{"hidden_size": 320, "n_experts": 32, "d_expert": 176, "moe_layers": [1, 2, 3, 4, 5, 6, 7], "router_score": "softmax", "router_z_loss": 0.001, "init_std_router": 0.0143, "vocab_size": 8192, "norm": "rmsnorm", "learning_rate": 0.0044, "beta1": 0.95, "batch_tokens": 65536}
Below are experts of layer 3 (counted from 0) of a mixture-of-experts language model. Rows are named gate (a neuron's input weights, with its number), up (a neuron's input weights, with its number), down (a neuron's output weights, with its number) and show model dimensions 40-79. Each number is 128 + 24 x the weight over its row's rms, rounded and kept within 0 to 255. Numbers have three digits each.
Before each expert's rows: a language model's description of what the expert responds to; "comes after" lists some tokens at least twice as common just before its tokens as in all text. This comes from a sample of Wikipedia text that the model never trained on. Tokens count by the router's weight.

# expert 12
Nationality and role words. Nationality and institution adjectives and role nouns (American, Royal, Indian, footballer, politician), plus mid-word fragments like So-di-um.
comes after: " the", " |", " a", "|", " The", "ma"
gate0:136087105088157136147111117129135127123101135094114161104106098154110155138111123078159186137156105153098119117117132124
up0:160138112148105076154130118143101162157112154143145118133140129111119115120125103145085118093152138100144169140113101110
down0:128162130127142122128129137133165125175112150168161128119113105124133145150148126105118114171124171096081118112116115115
gate1:133146124125175148170125111127119133158156070146081111131135138124126132136142074116121144164126126115133125085061120140
up1:137110122137101159123123096103130130128136163117103070132157146154149125105147125114133130174100126127113158129118132153
down1:091114100107137109110074127081096156127149106128109084135106128134133146126116150138143154096122101137158156132162176112

# expert 2
Table cell separators. Pipe characters separating cells in wiki tables of statistics, charts, transfers and listings; also semicolons in lists, like R4; R5.
comes after: "  ", ")", " 0", " —", "%", " 1"
gate0:107116102150134114149151120087130117110099112087118126140106112124116147119155109145103139118138127144140135159146107110
up0:087106070102139105111168101076134102096133082127121124129149099131102136117114162117146136118142125148147175076109134136
down0:152132121159120128137122115129124141103176104131171112136136113130083111133123106121154128132136133123173065145162139163
gate1:099148093124138101082147122123115136155094175172154154124080107095102121187156098091105140127156142146125130138091147129
up1:127144112162116092114132138142182102145167119114122112122171136108090152132123148150078131104095086114118170143144099118
down1:123137130128121109153152115123114139171108159143111137125122102121104121111096109123150086127125118138127129080108141112

# expert 7
Numbers in dates, tables. Numbers, mostly day numbers after a month name ("January 4") and numeric cells in pipe tables or coordinates, such as 13, 22, 35.
comes after: " |", "|", " (", ":", ";", "\n\n"
gate0:160147187126159136114150115099150113094135137141115108116146098111149100174101122177187169137127102183101128107128148126
up0:156112112149156094131128093127125148144132097126107166141125189134138111140136148144124122128086104114130145126124120082
down0:171131174098084148135095120136160154146117104140126148123118150104139135145178155111122096133123120068136102146098110105
gate1:128096076106162081148122154143126091104123138163127098074112121120109127167143170135133110123175153103149111155143149137
up1:113109112129114153155141133130101106124112152139111093072118143129103144184113144139129122148153131103122130164114127129
down1:125078135075096108100143110122124122158101103139108137084110163140145133179140141181131129080111135119127141111150094122

# expert 20
Determiners before nouns. Articles and possessive determiners like the, a, an, his, their, its, mostly after prepositions such as of, in, to.
comes after: " of", " in", "'", " to", " for", " with"
gate0:141142123142150116106154179125157094192103143135126156101119135149100094135154126149162144103149136131132139116120135083
up0:131128173159086146113147131118145093157113146116148164096139159117130125106133124129132123126170133106137186169125132132
down0:112098138126087154122081102122151139140165153129151147082138170121114136152136148111091164165111103100126124170095149132
gate1:101157159141122134151124133074153165123137096120139149145077140102139115122158062108152115142151133118120136157138116112
up1:116112116135142168137146118138118088102133130164111146090125118146093149178106191126102101150152154129130111125139173150
down1:086067123151114117120122154102092116105131073119084125126139099135145101147095113119149142139180138111157112161127066108

# expert 18
Capital letters in abbreviations. Single capital letters within acronyms and codes in tables or parentheses, e.g. PN, QSHL, HUN, APC, °C.
comes after: " |", " (", ";", " p", "°", "P"
gate0:097163131161147172150145109125134147093128143110102161126177114140168144138124108138129151135133125111170133151170148139
up0:156102138102143127147104135127114161106125123199122117130120108143090115171132158099125100103070110154097114127140127106
down0:120102181129096149139144119103152115156116091131120136099149138113114112148122115136107145148172160147124125091139139097
gate1:084105115123166138114141104163155130121131091114156087134120120114144126122153122134150141130164129107136146131075164154
up1:117118156114164139119161134109138125151160112130169084142143113119135142131120107101100150129135133124118145128110111172
down1:137069113151142164123127136119115095168116137152143151108116084150105133137102144168167114129117096152127125121094101113

# expert 0
Section and paragraph starts. Heading equals signs, blank-line breaks and line breaks before table rows, plus sentence-opening words like In, On, After, During.
comes after: "=", "\n\n", ".", " =", ")", "\""
gate0:115086133096142146140146136152129129123119148136134119152121104113139132158133134135115125158075144119140167141139158122
up0:168148114129134077122170137141166108175166134126113138108143105155142107156081115105113086141147144146124120125118126108
down0:106148165114142126123165111160146125115135136100127163151131135094122119123114142133170122146118106142108108086128085074
gate1:135117099137141106096156152165112138068166127148125126155090109122113106138130144119157129125111156119118097102103152117
up1:113164111130119156130128149153114147122138156133138124177149149166126192113107108145181077106102127158145108126114087151
down1:111138105125122118104128147167069177112141138116187125110107110172175164126122112151162077097141099152143116070108095114

# expert 22
Organization and activity nouns. Common nouns right after the, a or his, naming institutions and activities: team, game, film, school, government, championship, tournament.
comes after: " the", " a", " The", " his", " an", " first"
gate0:131108160147147100118091134135094156145103147126094178058117072159200123148132139165141145116126159139147091097147154130
up0:123146140107130145131155085129137109130151131105185131120125182136170099125149120103104154109149124150136105162127136109
down0:102119178177128110134144114068144134154110139114146159127096090157099132115085127199138126154180108160145094144144132151
gate1:103118103141113118145117154133104127079104122103113130130091119109122150163108126126122174128139137098147140156120147170
up1:165112097133127147134111152132143141083135111110102115111148120121079124097110120110146123124140118121097152138130128161
down1:127156115121103094113148092156143113102185106065101122137119134099153177132138106144105139100066121150118142170116113098

# expert 3
Apostrophes and list line-ends. Apostrophes in contractions and possessives (didn't, brand's), line breaks ending list or table rows, and mid-word pieces like cinemato-g-raphy.
comes after: " |", "|", ")", " —", " Women", " 0"
gate0:130118125156126101159153103099099124096149162128122132115157161099135118129141159107169148132153133122113146181155122132
up0:082088108152075143149192160113112173093130112080118149116119117103157095111115139095141155121169137153120121092106117145
down0:101117164114058120121126138115118109110162115132115159123129132127140125146155147170125169075159117126109137149109144116
gate1:133139133132142074107130158122133142125130119100131144109167133141152118092178203123138113158142106135154134126110167137
up1:119163114100105069139092146110111119114131134123150150139156122140154116103198157121167116120125118120158119131114167118
down1:122106098131156094137109106129122134152135115180116097116123118124105137134125100139128127086126150139150140112121140112

# expert 6
Digits in numbers. Number tokens such as years, decimals, scores and table figures, e.g. 1962, 6.43, 70–60, the 1500 in 1500 m.
comes after: ".", " |", "–", " (", ":", " 18"
gate0:131138126076100135163132107160146131117125147156096115099158128124177133143112126146102111171122148122113150114175174112
up0:118105105107172141128092128141126138048065090132125141125119139107140135115128142131126105168136138144107121140161138151
down0:131164111101093117131122124145173133141157147138136105137125141116107103172148130130185177099083161128182108103167128101
gate1:123136108138129122107161137064097106111149120114108135123124185157113169160164122092107151188156143123065092127155136102
up1:104122160131153124116117127173147144138126140087149123114088114086135085141134151176105115092146099197187174151110148155
down1:156146080104154101121100122104157121144123124059102099118117134100063145147136131151112126113127124144137145146145162089

# expert 11
List dashes and years. Hyphens opening bulleted infobox lines like "- Founded:", and years in date ranges such as (2018–2019) or 2017–2018.
comes after: "\n", "-", "|", "19", " in", "–"
gate0:158147060142153095124150124136147151124161143132069153125116118117148144116131125132139162118079136111126121149125118159
up0:114148153142154165131115133129093125090103094136136098150138166146084103151104099109106139109124133111129121125114160106
down0:090112141147136138146123187123090139155110155165126175106094152190131108144105099118127119106136139128128124140159158144
gate1:162087119112146089164109129110159132161083109127108124102145170100141128172107126094106137130091163157110140111146152156
up1:106109096108119109155153101165122142093145130117150125149149134160132152108114140114134153107123146080153134109097172132
down1:104159119138117092084089164111124105098147172109101143157108124102167128103116136099119168096116118110141138112114142158

# expert 4
Conjunctions and relatives. Clause-linking words in narrative prose such as and, that, which, or, but, who, plus auxiliaries like was, been, had.
comes after: ",", "s", " was", " it", " and", " he"
gate0:140097139137138091136107105101156111153140130099128155117133158156108148141130140116093118108097119127159133109131111104
up0:143118093095112090124134120185123131138137152132138111155121137139119160097126120122106088080142120123080115134142168137
down0:113169133119104077108112150106127106148150150166124115157139096139152100117126133147097100164138108128197133158138138167
gate1:115107133146178160114131145106142165132157197113115066106084120156106106135152102116102147138149128078134159124112137146
up1:130124127143147098149155083103103151163115115103138175123159119115120126093108127191143142099124116149153148114126148101
down1:090112183157165131140161114151155166144096160107170150121132115111123101121190181099096167109094137169177098088130147114

# expert 28
Syllable-start pieces. Capitalized or lowercase opening syllables of names and words, such as Le, De, Cha, Pra-ndtl, Fre-ud, and mid-word pieces like de-cks, ste-llar.
comes after: "-", " the", " of", ":", " \"", " ("
gate0:121151107123130070102160102152148107098134106098134115128172137137167140139128122157129130126105128110077108126141115121
up0:114116082134095181122134134081107123113142103168072117131131133121136129132125105107092141132144109111166124157061165107
down0:122129116152105133154137083150126152151134135107163101105111098152097114153172148115069135104123161132141108132129155119
gate1:166137099147128125111141147185151134119131166110142135101158120116147111138123131112168154094144094146101112099129125200
up1:126119137110113136119140134159153101145113139113171108098144144110145120094101091156137151121121110130154147083113113144
down1:115137165142127097135136128122152177110113109160105187119136140122107131131110117129178132108118111121135123149093115138

# expert 21
Row starts and pronouns. Pipe or dash starting a table row or list item after a line break, and sentence-initial pronouns like He, She, They, There.
comes after: "\n", ".", "-", "\n\n", "|", "  "
gate0:117145151084160163137123134090141097140115129117110135112159157106151129161137149113138101136141162146113114152171163117
up0:170150152119112096140141105155075139116110100135093139125145103109136154132126149129129121108128131111181103122147160137
down0:128154066124089119076111065131146142120109089143139137124133120111157135172129119128092123133108130148099151164157144159
gate1:053136155066159153137159081107122141126119135149152121136164130138156141094119122102121114138117126076084116154119159127
up1:128099140148131121080147163144116164115124127093134128108119107118089119171179090139138123117138081128120133099150128133
down1:142088102165113146133120110105090158162143153139126145137129131103163169130111181130058162139128114140169179114128138152

# expert 13
Word-initial prefixes. First pieces of split lowercase words, often prefixes after the or a (un, res, co, inter, prot, imm), plus table-separator pipes and ordinals first, second.
comes after: " the", " a", " and", " to", "  ", "-"
gate0:145163146089163173179148167112122145128126108142155100092122150113101116107123092144122123096144132096146106124111125155
up0:128109124148123116114106137135155114153148129113118096133141144139164158146099156133132078132132168140127138135098137130
down0:120166118131156088147090088119109109123135098101103086131141137190144106127114115164145137147085130125126107171112154156
gate1:138175156123155173140132118137125126132121116132148152145147109128122144167100121135156153150098143131139144163139127141
up1:135154145150149191122116116146147125151122123133151116150118070071125108126172118116147130156125123103105114124114121137
down1:116162130093125128146154098151101102159121132142117109139153171109093143150140149105159140163162118154124114091145111092